From a checkpoint of a small mixture-of-experts model trained on Wikipedia.
Experts: 32 experts in each of 11 layers, 1 pick a token.
Below are experts of layer 7 (counted from 0) of a mixture-of-experts language model. Rows are named router (the router's row for the expert), gate (a neuron's input weights, with its number), up (a neuron's input weights, with its number), down (a neuron's output weights, with its number) and show model dimensions 0-255. Each number is 128 + 32 x the weight over its row's rms, rounded and kept within 0 to 255. Numbers have three digits each.
After each expert's rows: a language model's description of what the expert responds to; "gets" lists some tokens that make up at least twice as much of what it gets as of all text. This comes from a sample of Wikipedia text that the model never trained on. Tokens count by the router's weight.

# expert 27
router:134138110087148147178104162144092097145178162140160114151137133068110171086077076156184138116177101092126113121146125129081124098109102164195099083158166139169155158172132108084161094123114167135105125105138154124157160125167105102120168149139121119125088123149215109096126158171134131111115108158076144131141133133076163150175101114142123118129136137089165103073108124090096169151128108131139090132124088055123176131147118122171072123135122161160106118116140147087130109087158083121134133144154120144126136099067158079138105100194140097130071132164120149062112111094205109149148082123160118139131076109141165160162156083096151124123103191075140100083067039176116087130101151177179130161094130141139141135071181145133109115088110133088191087150155170175174006152150129
gate3:108173171145098154180151140173093057086148130146133171097154136124150120102070119136146113133149125119137091084201125138133122081119138110079149164170119165116139186136120087157147130066159093100094044127145152130094075130177113117161171106101161124162104194060117126117088109066147112175130119073126142090105128101116090118133126085141146128112109123131110188168098058171121144117111144147107167126135160117158164123169112117150140174137149122119167111151086185109187196111100121106109209119125165064137147117095161129142108089131204080111094147120129142143137146123128150133103056074087166108072120118097095061137130061128137192093153173122155136107141090109166122154118161100107112116120077158113160169090066074124065088135101116111119050101139145079099083136141129
up3:163057112086156139108098147109158159174097109125175138129152149123134146166125142138169110143106143133117139189066119139175139113053155089143165120118083078113172120129137083095168155202150124112191181110118134112121124148091200140115056102204161115129163138172085113155178107121037150129096158179154130142145118150086144112153178149118118147161125114116170125099145139112138071111148161155112110177104088161107103114125098125134166137171091097144093113129144135080097112213152147168125113150113133165142175136162120175118223127122101156142181113137132144053118126134134137146087206190117109123116164093162141108122138162132124112109135091121137137111116103091135140087161139156089192122056118131148155173138144173198128123119161096090120148160182060173142181140098057
down3:143102101155130079138140103139116166179132141112124106106102138161151220120192154158167100087142084136096108180080185125151136124129122137105120075124118119153158084107141115221108133103128167125121169147091069123162079117229187108073176119118143160124082133183127166183096115155164111129186085088098144121097166075075139142166157148126087131132135130135184132095095136057128116120177149080144078133102164126150157165146138154107132158155120126117097111140104181078178073115155114163106158141114108121158084067139115108071127179121141090177086153067109114076087093183140116098129138111099168097118167142123193137130136119107131124107114074159184097102167118135096174119104122182118144080170114092157151163102172151153130107108101131083122185148081125146110099142179098
What it handles: Middle and final pieces of personal names, often Slavic or foreign, such as Zoran, Yakov, Ángel, Safwan, Kirsten.
gets: "an", "ov", "on", "or", "in", "n"

# expert 28
router:139125089149096154181107142181113157152118157103196085133134141128108191047140090147179173111166129060146125113093079153096047091094125152208123147129125109131116162093148064109177097162092139119169127129092181162124143081173099145103135127115161110111121073153146143111121133141159106122137175204145089124066111154101173153165142145105138106109133091105159106104120115130136200159073157191114140169112100116128124140136176156168128144123119114144146146129095122102120104104130153174100211198175143071094162098097163098146124090165118099100105161168107119101143124094122128161155083099098124101153130154162118160138126066107146096111091160104157077117125119099082123145107169135114143068144133119185108181123121135175129060076077215100162100141146143158119066186117153
gate3:151138082085156103172121125163122116057128203158134048144117125110139146074200158098135103102119208131144099149173221091130114156152101135106062143095138129097110136181160112181195136127170142174101102138127127150185061128100141121110137174103150114077122113180125099131156153134115129146170105184064062080181130118162168097176130127129141067136161102167146153143122136143108157119200168119147138124122063130129152123074099092191095140171178091077151113116129151147129186145118115145126128181128157133121105186125113112126109182132138171131109084101088176128154128177151076132117091116099168096099158111143130189096141108161149143103184168118132151099161142118131137160126137175152148156118179136076107135063111065140106102132139198123133164124144086132078102134133130
up3:086090113202165131138109127080083157069121126100136113145161096187147114066124136139159131106151101089198124130118178126105154099148099176138206150156101160128146114120128134101097174127165151150107126158121152113150095109123136178080131134124110160124182122138170129180174125115157130159104137147182163156113125098123123093171142139109123116078169114167118081121193059097103122145127087144159097150084116159123063129091207145158099167136150156121174121214119129135087178148116094182139139150165096146098081125055080135150154098156113122160115132156081130122141123069094143101105143158123132115074082108121169146180127166108183121136159187108139088122163124053172083087079101129112132141097172145100061121100132132108175193147138204113055162152098105130110147136070138
down3:149175091137153082140185093181124148198091139097151141114104118164113142132114102138128156159143089131143190039156146138097157126190160167083102136094113112184131154116106123127084124137168147135137123120142082142165088122124052184123189119052160096102103167138152138160112064104125168129156114103117108079170147128147147085091125161139071125169151172135120111122125127172145125196107102058174137151134184119166196117097189042144126106157101114146160146072167156140156130123107130084142147149101121148149125103150133126113183089189153125095113134177135115082114096175166140099101189146149118152126058096139122174131112151185110098099135130144101078098090151198128104111138082123110140116089163206110144136152154142128100135144137071146131154087154108090156168128119039
What it handles: Occupation words and their pieces in people lists after nationality, e.g. skier, swimmer, filmmaker, politician, singer, actress.
gets: "j", " sk", " j", "fl", " sw", "19"

# expert 24
router:094092115090123154186112169142140145165168178133166126152125129124102129130083124164115125123145113082118124183081081151149103100110110118231133123150133098119127104156121128109149141133096130110150081099091164171131112122136105116119127118091175133118146083186172108080049131124172065115094154157057109153114145100099188121134118170086084088097151099118131139113102128147116118118112192137084132148157105089120163125124138152171101092081109103119135179162113189055097143077145091174130109153096135078078150097116148115161114086146131079099108132170114192117160093094176138159077067134119109097130127127196132096194100109085138101099054146106138096130118109156099130178111164191184168087102089099170152171079131176172115093079110180112153086158172178137166094143127174
gate0:128161106141156143131091097107106096104106144139133078074180174123095179123122070151157142187129161118103153125172099141148175114056150105108168096086133163113130104159163112080146143162064102120116084080115109048069134125136125076184088103103140045151141162143086098093056163170151071168117166178143165192122137105154085165130147136060138179129142157125127132122123134167144133119113110083189110084208145097178152154074201120146108137142116144118107156165131103098132125132145050109147108141092092126119137108100173122169107080096130150141131121113079125130142118136181161106133120114102091141085128070116165095124179137203123141125156084117137123135159114173155091143105056118098154167090153198142177097132136106164121113100139108097202132110142154162109157107133087
up0:192103106104082159106048118145172156127095133094164166146147147128142178129102061121165143143064141166144138176105150079157091108128112121131128149099128121134106154114187032132155186158108134168152105111115139122136123081109119106143068097108101133122141087056113136108160172148142158191186177074109088127181114155108070229116100181084157168129104092095087100128155178109175104141162118134146117135113134081152170181182144125195118090190100132136126136139169064137126165102126061079130131135113141149131148080112185130159108123117160107127169126111158113120144087141171166140158111167129124171113100138146138141152184145108127184075097128169125118096145116101154165085108068124142064151047087136131142184101146119122182115156115117096141118145117084150099150151106123
down0:148154097122138164141133094102140171128120080144114118182089158140147152132182099102128109124151077097153141089122086129094062079136152107109147179111057148100154140150118087192139169123136124151127049167160183101126123131112124131116176102119114079148108117138170135102101098089132100079173164120163135179092123080175064223118119121152100128138153120159121139126086112097198128143114080159110126148140070136131113083169121103085109119107102163169096115147092081112128202164138078159120174104154088120114136216183143129130097134143158122074173127142076117109073147088082160103118144150121159137091157189091143108112145159120142196137104173132082155150193132131111151156116124100100138137142163179142141188030097121170121112042114160149123129088168119134154107113184118
What it handles: Opening parentheses, quotes and brackets, section-heading markers, and the word-start piece comp, as in complications, compatriot, (1909.
gets: " (", " \"", "P", " =\n\n", " comp", " p"

# expert 13
router:128132036120093131144093128179075160163104183091195133113152184049104122077071077164118146094135107133191110140134130123120064105107080164189115111095155086153163172161130130099169126092074136134180120140117175132163131080144163117135100152060148097078117080146196127123103096170126102148146115157071141115144111145070165135112098124087101162110136094129130111105096156128154160160080151168131096164138088104083171106118168122143127131145125080144163166154140170106096137118140145156120156171133153107094175094110164123111098110160125103080118111140133137119121118110204116104113131136093142119140025101163158112177109083122156081105113126121137142110139128157135144149122143208143136116087229127143112119060114141136048101066099176135138134088151174170168096141134140
gate0:124094105108135121126148156174168166125108168148128078084159122084143107127053163176130131134182131128120109116117108096168071112170095188184078132112105221132071170158132089171146131143132163124138167109162117164072135077118135154153168164134158122101075162162250134143129130131135120114157078136134070134141093141092114107108150129110171095090128114182186134123125094201162154090165083110148139147110165088153216172076159114130135102121143105058100154090133107128097082128154117139096147129093110095146115134129136158219159090111145118121118098150132115121147101132181159124173136131129193154160138116112088101185127110169131133165092068149106145120209119148123143112136089133149110114090154128162065138142066133100088133107119091137094138140102146183113165124074181
up0:110120123145140091145178085104135150227115124072129138109071128104099106132167118092108149102097110101162164135187182159139202137167147147087166173120110100170189093120140189100101104157118111095132098115111094116199094177137097167126105135114133175124119082068069135151135118105152173088167094094155114191159125125125142092135136094185116090132146173100107121172135087134166116143127154127125115153125104167137096079133182181099121149164124143180146154193110108150119109103145152105113123173142086190103083112158082167130103090111094128120158154121147115147122201157080124111071083117190137135102119142116104131121141129053083134094141166102114087107173105216106131154136132096056148066112096103216151128098129126117130142128107177166103069156172115108117177150145101
down0:142146096150128166096097159114187152114163125122161098142109181109090142094168087138132124144192156055035211115084093131106112160122173124123196127078111151108137138154112148134160131134150142131134189099137144142146120144135153172116126085151215195133191123125123138165121117154132148139163112156111116115130160149096109089140136155136147095064165183107119114088112090139105132087140163088117051123130173165160103074091124124109087110163154132137161096122077121091129106174126156100103120081117156104177131125040128122146088145117154121083106072183090107128202061140142098079094040160095143137143118107207098154095139099109166107098150103100112085115105076125150086136112148117111087165143186049167165119126089193158102122145132109093146140132127092107126114128112119
What it handles: Word-internal pieces (oc in Protocol, d in Orders, Thucydides) and relation nouns such as relationship, brother, deal, often after his/her/their.
gets: "d", "oc", "est", "p", " T", " No"

# expert 31
router:097085094122106148150130194115095169175150146080170110164143144060095147095077094150169105106080106116181076136096121188137069070093082176174126106161144111149141132139121113090139108104119161129154108087125167175109177095147151112111167088143175124088144082150190127106118154153173149112122129154113119102108137177066165155177109162105120120096166133107145114099101118144106150178072149154158095190082123118080177096134147146162088108092108105155149157119125155101117124089129074150129146178142187055116154087126145090119121081155102088093127148145152185105142129093192096126104058071098078108186095103154152160162093085091148134100093133086124092125101124203092130167169156170170167104104141143136109147127142157163113086125102180114135062145115169166162075131123137
gate0:067103109084145170125115091067053098122119155141141095120157138131127112107087105167142120139139064094113159125111132075099100113136069111146152131095118145125107204067150129142163145107126125170114122095147191120118114113150177120122119148107115148182124150156129175133146083163074144093064080141174130130123121158147165157148121151158175106131178170108121137158121062189176164118105123121146113154111073161179191140118157134063089119157100133151114101131151161082111083115146124114125093171137080130097116069049141112127182118081089136146161155078167162090091124092092105129071142103123111139102160188108138097148103131095169103147091154108088157146132172094159118147172144169101187114183064110070112168178213165162162146176111114178175121084116142136085099173114113
up0:092133154107147138149106125092086120118094130092150102137126156165114097091099124189183130122105069109129170134135081072108114134146068120129118148128079085098123155083112094133170177095108128149118177106135157137122117109181146134111098155115134129141128135149104137110194116157092114121062098120162170104102130209138166143169063128120134123108167147150103131098091103182183146092101178143145132123110100133197205121154154114072113127112112138141093094138127123079123112108161122113107092186187108090132128083072112175119225106093150137119195134118188137114099153111168111127098154119129139138166155187114150069166130090074116111134129122129097120162060191105145098169119154184111188080171034084091129178157189138178105153163097098136130071132114106114092090170127087
down0:134128146073068089132134154112162094100095162115069198191146176142143160177138061084093106140071096158151092076120124159140084171129091120107126167107133153188175101113112102072118077169119130108169135073170067095204131146089119096141124091125105179132143157106136150122150136132155149122035140121147120135096134174117147175140200133118139153174111127105084149124109075103143114180104093123179127141116118143164090127153111143171165114145173103152144110171165106169159096126207125129122083113159058108090112123151137133098113155116093105138181121119159149209143135168139097125125121123103108120171080164166101155177082144120147133144171112116163120121058116122159181157054137124173093167068163116115164115142099138104111111148151078124138144154046131123111159079166137
What it handles: Pipe characters between table cells, mostly after names or places in boxing records, election results and squad tables.
gets: " |", "|", ":", ";", " –", " /"

# expert 11
router:118114114102117163165097131173086205185109180132125083133132126109123186107109120175145125177191090121146070199132133148083117123095108145172094118156176061097130170132097106141149100147125086097140134100064159130167125091138103147112122082062127109121136109170124098084101141113203068108088122151112115200114168139093143160143151163096113100099140121080127115137117156113118175156138115140145089128118113118058158072152142162142072066140080159172149156150121118112163118090103144139119126142155144106101145096051133109133083102169174062105102140168134137099166122096149076143072120091103081128187094115171110138165116112094174122085100156089145062158115123186102164144115173161168165091132148113153089150100159192165094124140058117084138087138169139167119089119180132
gate3:148119061097175164168137145164066165146099123120116086162139147116202108109170145179135135155159069107167162153161151097114115090087114114116168140160157159124113070113075156152099107083165122115090138125127170114105122142193131092120104160117159130139174153108096163160100115143150104153104057168119117081167136141064062126215166091138132206106142101092086065170136099207127125115127188200145130161129105128156029085094170065120134100141128081126163117113101150168143143105120103176098126150123148130138124140135135124096076173137069115097100145093120080162135140139047141145121104086102120122148145111121096142144113130138138043092140180186097106112158153167129097094141118140149173186116108177139140138154140117142100142108122090119103169094112130127117172150184092
up3:140110083110076098095111161103177150079134123135141124189134095101073101125146139129143102092158155163186178064133121107110133126145153143115139109114132145143116153110142169062139130154163140127087073132206096115165121073137137122086101204213120174108149128167164160142176146172122197125125111137166159118189165126135143137133165117137107161156108186112158159134139123125098062122092165177071151140129148169089091117130141167111121100091070180109148121126170132175175086133130158171145143113118104152082168179155151162151178167142133090134081113127151039171123105145116134036163096156096117116129068191124128126114105055147096104150135191145159143151169163122165098201157138178134170092168103159100132074171112093133114177130112127160108130109120126085107115142154133
down3:019151108098114200164120137130152131136128146121063133157124063145098077059154123194140214134170169165138084120121093124094116089093107120134099109127136137054116163130120056119124091105092153126137107124136207129065082081116142106160155143112158117072128112107153127134088121172130119168115100118137150126097145151172173155151170114094173128144172086122139144096114138133128181119082150156099153089109098092144132129134136147177119116114088159115099074145066088094104085088128100116127112104132108130133131079147064156121148115164150079082165085145182147147091158108093139129099137145120183172116178065161174136145119103126133184149167191125095121157125122121152100165189180097145070094124067151094112092092147075123124155113106186166143142172160171101107064121128133
What it handles: The preposition of after nouns like area, command, regions, plus building words such as building, library, railway, store, data.
gets: " of", "ing", " at", " data", " building", " $"

# expert 20
router:090105113098124147083075152193093166175192180101147064172152129122123130082096144186218119116157095123120104123139107153102048151060134126188111140131156094149173165128083174109144139121068120128126102096093144134126156120177117109157111107048133129082084124158130091119113144150110087146139159156117142143095127147063167152175103137095083119075205146121123108126124113125147084142153157158090109150124089120089150175178185097186107152116080157146130168140079154093099118122124070145094147090185126114066179129092165080126135134156122089103056134144152180142138093112133109151116147083122109111142071142137129151119119091102155111096114116121138079142085130172116127136191149125159145115100124134155087180090130156165095094094083161082192136176192149191130114102130147
gate0:157119142189175178160139176199137090163130124130163153140121211146153098205118163140144072118114149121183111060091135204149159148134137134111072183079159115115139133125062114146114105118129155160094133142159185137115111148127168128147117119114154095139138055130174146127157154138148120143172121124123121138161078116130082114087101174109161117133084137122087151117157043109132100126083152160156112168120145153105130153125147161093142034160184157120114141140044116131103144123150114139156095096161141100077042109155084112080118114176132114086145097120127177145080082076146161150121113125103119139146118100152176156170089153135144108151180140077136074119050111146154157133115119145140083112168072113145146106096203078128103118153186125138126189102107088076113143122174148
up0:134173165105133083119134093139113117099119064151156182131129135118112175096144100165112116112189140143058121206110103068087113127102153058129175066140110142127083139119149113105149102096113154086168121085137113125144153165098116135132118146221140118132133133096119178144139081124141152087103201096104116125134166114130173154147121096150122133134164168175175172137110169162109204114162132063090150088148145092091128106159074124179108202095141155091121107133123107148115088147123136135101157152047220137149159135168147104156151112116154070163135157157146127115170154177096091164122083129120137079148149114134159137078057102065104178116148073187137129158163123113165066133099138157146116177040164150166128163130093136133110135083136148124110087157089140153138160167098141
down0:178149136086141168178067142135148162132122128181147101120146057124068168090044194156097125146115165179136166130182071081115125127127145104110144142118138101125078116090144083176141112109127136115100113185162119167097138089097105147121071114143037156180164143142106153136135083048134134100140136174080110108155118104120086158157151115076182152141107155142159082133150128131126122087142145110132136150121083129102097114075165146149112092118106127073093178107146140110142191159097136146157106115150141180150095089115178142091160170179140101156099092147120134112056180140114151093089128150113112103099065107168155171115162126182149158138147090189135113122124145128121116119167174150172124152080131187162085082148086181145057105144180146145140118106074158141164078130066153
What it handles: Single vowel pieces like e, i, o, ae, ia inside or ending foreign names and words, as in Château, Boeing, Hapoel, manoeuver.
gets: "e", "i", "o", "ie", "'", "ae"

# expert 26
router:127132065111056126172138144137097097151144132099171099172129154151101140123066113203177127127182127101207136101117083138094134149130104141179130110179131071124145133148148143111142116121048131102154094077130178106138167100182177088093141145133157130118131130184193128116132176185163050120088103157112084135101105130069165142156079147114112165074160098130144139141149104066111161084075164137118065130097080107098142134156135143202086128134111153131059142154109153103093147089145117154129158142176149130073147129116177091151086112198106094103120111139154174145107113172136130172115098084144105075125096073132152179165101135124170150073117126105153084134113123166089101116091120138133130061118165076134109106090128159140151090089082135139125061070116163132107076111139122
gate0:103165089100144186169152103133139128131119134114051185106100175108142170092144155170166132114215166072152102098058187180154066096180082161150143106145140114171101099150169113112159170122153189127109125103137093122143152080169078096087115093077133120150140168096110130078129111137110155153106180085103210102109123152156128167165179110124144137068147151155126076127098122139149152152103160164115072180140105078111135099150133144079124156117082151099119166160096144133087180157155207110117140118133127146081087137086137110113143079092106152151106111113191156181124112121162150145181165122094115097133148103103161164112051131181189149132126161125144091174174110127129132131084125126131116125204128083083157138156133153115171120130181064174122116119136128114093158117175138
up0:143114171134098136187147118121140151170153064089123168106108148099141184115169073137178162109101108163138098100066160120152114113099157174169070110164131102137158151134126078096057127113207213102137060148094102124094090155152117131117113113109129162106123142143077202146189098159044157137097114133091123146139123134146126121175156119107103133150139120072065086064086155134171157144076187174085140169208091072145111112104112152100119140133104077118119166132125104149141092128170123145117102157096158236104130135111150134111100147096114143176075089105193153107090113118102085091197163101153160138112147144149133149145121139142148111168139173132166070120097136110154138146172089088072100088115121163104105133103135103155142148159176108123129154091158109146114097171144130
down0:122133078087128140131137113086134124110135143079150119141151168150104121134133126102086158137083168097212120119103178093165101149074146123168081124155126150126179114169101103096141108082128149194137072096115204144138120145092113167061144111135130075101182127187150147136141165181164165144157111145131184098129139114101137203127187137160115135115121112085096120105143183133154125164135141124101159169148108135127108115138126126115140101110108137050180145144098110063185098147130116125107152091130079155059102128090109082135124136074129058186125168137110158148105074085138133117074172069181125171133156096107104149166129101230089154150158230120116148137143118148135153146158157095081140097128173153069189095073162139106107162154092178110146115133092088091109138144136118
What it handles: Middle syllables of ordinary or technical words after a short prefix, like ol in bipolar, obsolescence, insolation, or or in categorized.
gets: "ol", "1", "as", "ens", "a", "at"

# expert 21
router:108135081115135151161103167157090187111184179097123118147144146109097149104081118155177110147104108102130128162097118167089116122108136136132165065170126129162124169137094114105132145125130132070109096071104201176138166132167120133093175122117149099091120121156166117101113146163166161138142171134093133112102114128069143121148070138124108108080133072085155185090165067123102142180118177156126094123144114105115149105105103184133096143069089150129097122120072144117081112095148084198090096171148176095112137100091155077142108070123129087051088164159142191084129109118147112148113123055114111111120114094129128101097099116121144086117133158029144096151162121165112146147162145172162113088071143071134081121061115163163127088096105187096163094149142093141126044187168114
gate0:181069026141121198144178150139093146165104153092137120115090122110167137115142120143112142136108151043104110144173116132114117144158138080134221137159122148080120111134153154124112105139141132157119034111105178147089171137187167108132180157140169209124175172104154151087144092135156091135178108146127092088114110132035100086147141154142088126138131152157158190143140114110109070130136143121113086163156111163131109142087166164079114134146124103163137110098047182120152123157163123138171136146166148170140112177183117160100178100140156110123112108095092131108100106093135160156120076125114173095086145129112132100139165123168115123091087085146128193102172140120125085108083119136117176108123150150096172086157152073102114147137094087157147153131072042096136081143161134
up0:137140086143129121117104152165128124139137145106141103126126143113101144095160122099106138080080131063114128179120112147169153131144157117165168102166106160140161071127145174119116077164110171127102117134144130127119144142148149144105119054090112103105180137118110126086160124141133114117169041126135185148106060151032153146120180191139122163184107145093088144117196170100121104182172146098161135175208097171154127152129130143099082072117132115124212130108060162148112107146115082070161212136167136157114120121103145077122163113175137110173129120129106138121134106106128004125092033147208169121097133133132115068156146150119133173129106136158103093123115098160089091093145144108113129093109126152125105112147110129105089173104112118126116142147070091046099141124143123
down0:151095127070151152094125158172171134152121071178116114059116099107109182129190097059120092170124062123117136149111132128161201154091061157105141129142171093137144090106112121077175095065178139126100117182133124124078192174141159131111167148153159154090114140108176153121106133150148083121123108088129085082129189107137126128120156164113146106067122166119126144091155051142154057154171103137144169081121168138078166120138120159119121116178104167100115119170133117190170172082082117106142053092089182164148101128139132135161106164102138157094155151123078112085163163074106172176128084128123186138102112156131100097085144075142168113192142172115138158112092149146152171132088109127135156138121113047112135136176169143078159161118148120166097113099133127140094136126116094
What it handles: Short opening pieces of words, mainly verb prefixes like re, pre, pro, and first syllables of foreign personal names, as in reworked, reunites, Saeed.
gets: " re", " n", " al", " Re", " Al", " pre"

# expert 23
router:135097112150129170176099134153131171173119160139195141150167124120098181106094117127111103107156129106175096155053094155087107081126098146165141120140119104100159156148137122113174086079127124093123121101125174168175143050169111122140132122089177127107099101164135109070122145154180100127090153200106107168107148124080123177146153155090144093070138136120176096136136092097068162188106131148095153168151131129121149096136153176118118141080122111157139163092104164126166095073104117171135136196123162079092168091122158114137093093158133116098094128135144161137086102085173103163097116050106064132095115145193150164116135137109163088089058144060162076113099102132116182158080126171130170091086141091189176196094151148170110100070127155149159115170134156117118079140143139
gate3:153102122131167134156165101172155111141144106075135127125101151085115133165092155119140142122107156064096160178177153069120140143181104104144143095169101105117184127109105144114124067160134103120141147100109134158068132070109147163111141180160065171178117110051147072115101127133178151124089167144084111085110103129107185169120098117097126120128089143082148143130102109153066085136151128051121153151130175092106206157135182148087137169147083158135094110155095116131134111100138094122254140098132136076123143115149154086146152112122093095101118092172133155104107082081151153138117028072121098091100184148093135176136151129125206099106156075133078108156120111131151200104130144111135156172120118117142067167124098053134111123118114114098133156148106086158119153151148127
up3:052149169154100124165128117143141127142121203160211105098059158126131140152050126115177114138158135053111121136137144090147086100130160163089114151128135127153103100131149129079194134078138068135156101155120098113140136159131135124083139190129105142089135112113034144111086159100139168155136211108087083133142122126116145118081147137094172151162125123120118150113114126123143106109127116121115143134149164131143090116159076164120084149117158162118110107116132197084150130080163112077167147118109098085125179108078120101179082173126116148155153144146171105069142185111119173071143117179067074140094163184130106121116159113126128129150108053094105114175148111088050120134112153090116094085075081120151152162078102162142163079062156113072158105124155069152123110149099167
down3:100116066194152096176177140170231181102168163138145156105065109096181144149092130129127158180098145060136096109178140112130126127074197129130093124102139121120087092109144165046147059128103112121038120095115102152171145132146107142159138119095159129191164180160086161123135109080166133170141129092163099148108156152087137106106136129130129105065180074168091105126135118166126084116178152168164123155146139073140115063078123131134117124183119098118082110136132146111136127121125178140149094178129094106137117106129131189104137150122088132080149163143129114139194112099088106152056174150134107091195127117144131157114172108086128144193125094093116098215152120156096119135085146135126148127150124124130129136166042100106151120142090067111126125137108121105165087141128129
What it handles: Sentence-final periods before a new sentence, and word-initial sh after a preposition or article, as in shallow, shoals, shares, shade.
gets: ".", " J", " sh", ").", " local", "–"

# expert 1
router:095110093095038171163111126149112170135172132083153090168143158140138184140101097164078140126164124100111076117096140138096125083130124168255133174167177097105141143140093103076158112112078146101131123125082196116086158134156125154136111117128180110113089130151139135120163158128155094137154147125128125200083104130081178151155151097116107112060159143131159126162106093112091128152131166130151123143087097142109174087172167142123106118077092092127162154122100177086108117120126090165093115098143130078119089088089151083135105091144137081102074123130134161129099087141189089089112110104124059090153089112156135144134110088116129136114060154103176085147047095164126091122117144150140158051128162081148154173046092109197106124099131142142102110128123149170137104150177131
gate0:170136078128138172113132149136165149114205124129124125151047065098129130105084125175103081070138155065102098081146161107158078180144158151162088061103074123115199071114113164111127174135136105114139140113097191094133200095093150120111115112061117123161097140151119103163127086120147162126120108162136117100132147131128144161135241168182106154074169130123105107122110100105137118094122074104181109170156092104115210138109146125154134101163111136088118159096098113104132146133183118146137117104117169149093156102133130106154138163105137126095124108113155137181136079124119128108157125154166104116099104068126173127148161139192167177121123157216106163131125193148071127131141146136044108114148123106126124122089055163134170154127149169148117087158178083100110177153146095
up0:139122167122114062076105144132145089140162081165177145196115133127111069073106134161131151071123145130125126122126131097150108144151138112124085145122113147169171167100147115079170135172114177121109153063168126176086183154118118105132187133107171102154114090164150105116134083116124140136134100187111122120177116121069111135099062137128110154102159188106126124144048056110137208111103148130164079141146172073162150092116076147071108086132124059099133171127120135119119098080078121165021107165128122106116171088107180103123183182074124167117142099138099134121119124148139117157140119123114170116132147110096141069158144103099179147141117175204131123124141125143073122131129146105092134107161031102141109145122136076121128077079107124134067109106134067092178158139124138
down0:104135089143168084137137172118059103147150152126137130115112153127085076141098110096123134110082139113091154141154090116108146108103115146166115210151146205110124121124161120067158094118158166198124111001125102126075152171080142132124109124148156103109146154124127098146074069165108154138173094154152165161136053125181122128133098183122155146166162133079164182127106141180145153130123130126153125128114158185101120208163070105161175137085089147169103118135135173155140187081047131138160132100111115145056096134176152130079122160100093160141162166142204132127176131083119148137146138090138103133075105144072139105080139148075123100127131120100138100153131146091108168096101131082116144109119127174158079147146114149162216134132173133092091178129161131140088115150126119
What it handles: First fragments of split words such as im, Ch, Car, rep, elect, often after capital letters or headings, e.g. Mimosoid, Similar, repaints.
gets: "im", ".\n\n", " Ch", " Car", " ch", " rep"

# expert 29
router:089090112101081174110119156130119126158163159143172097127149162098093150068115093121155122090197091110171124191063116174103125107093104119200114086162146129098128103113079092109153093106089164085141075120093162136130153087170077120113124132088149154081083118168173107105088125104178104094142131159106121143085153149074203136155156154143104123093123114112150105107132149092114127182100136123129134142126093080108190099126176169138143104115103101128135173154129142128099128086173064156098190166145134080093101123150158103203084093172061125116122122163106172055121075091188097126106108108081113146160123079159158140129117073119127146112082164096150094141092113170090142128112163164150153082099155112144101171065128169138141082089103211137165114126162125106157057146139106
gate5:129084122121091131158114200180183090143150186139160138171148161123165102092128106145117149118094094094162096123115133083170228152141128147134155083122116062189237077152135119097169124113116071091152148186093104098091127172099101154112165143099126090129149144149160126138164103163182132103124141149153113088112112152087185106106158086105170119133104116125177102160147118103103169157124169181133089099121157108157194129127071092146123118154036146134077143169087146099129078148080153161135107150105119138119125158108157107104072118082127111132114121125138130146155121103107148145154112121092100158129211118129135135128130048173133203109149110157171129101105131155171190099132108104147093087063151126130137123129105117073108089173194137134097132098180123101112176077168122
up5:129116169099132173122093130138138136093136130136141177190069104151109145160126150164123158123148061158104091151158115144113047087134179091182096131178186113104104209131109080085132150147097163088100154127091126115161160056124116091057155098102093113142096120106142245138119124061112099175106148142120092121118146094105093117136126180150039076224118177128145170115114138151122154118155085171095123086123125150109149178099105177078117124139136101153150084125148076170094162109079110140173161120130083131143092150152123138159080136169136128142112098123147135089101154137089109139144126120147151116124121096100108130104081147115113079134079095135081091169112136080085102170199137133215091190094124119156132142134135134173120164103137139086098172119128122084163107121106137
down5:132089141144146142117157129135191133130111154132171134145098125147107172160054112151100114117157160120108099075112188089119090183111116031132136152085121156160122111118128135074105146143143081140058141170107158167101177115127131145119143111128130142117128115207158154114122137116087114136151098136133152153123197079113133118151193102131146104115088116215192135126174194086173153054159087124138125223127179185111125126141155098088108136080153143102180146132129165077073169140088119146175147116169135141166102088188115181156111107173134122130087123124124146119118071092094152103056126055122077138125102144109077125120122130122105123137122144159110146117154155136107074165089130104187099185147154102167077127166086203175121150070103154102143139164138104088159131121122146
What it handles: Subject pronouns he, she, who, they starting clauses, two-digit number pieces in tables and times, and rel beginning relay or relied.
gets: " He", " he", " who", "18", "00", "10"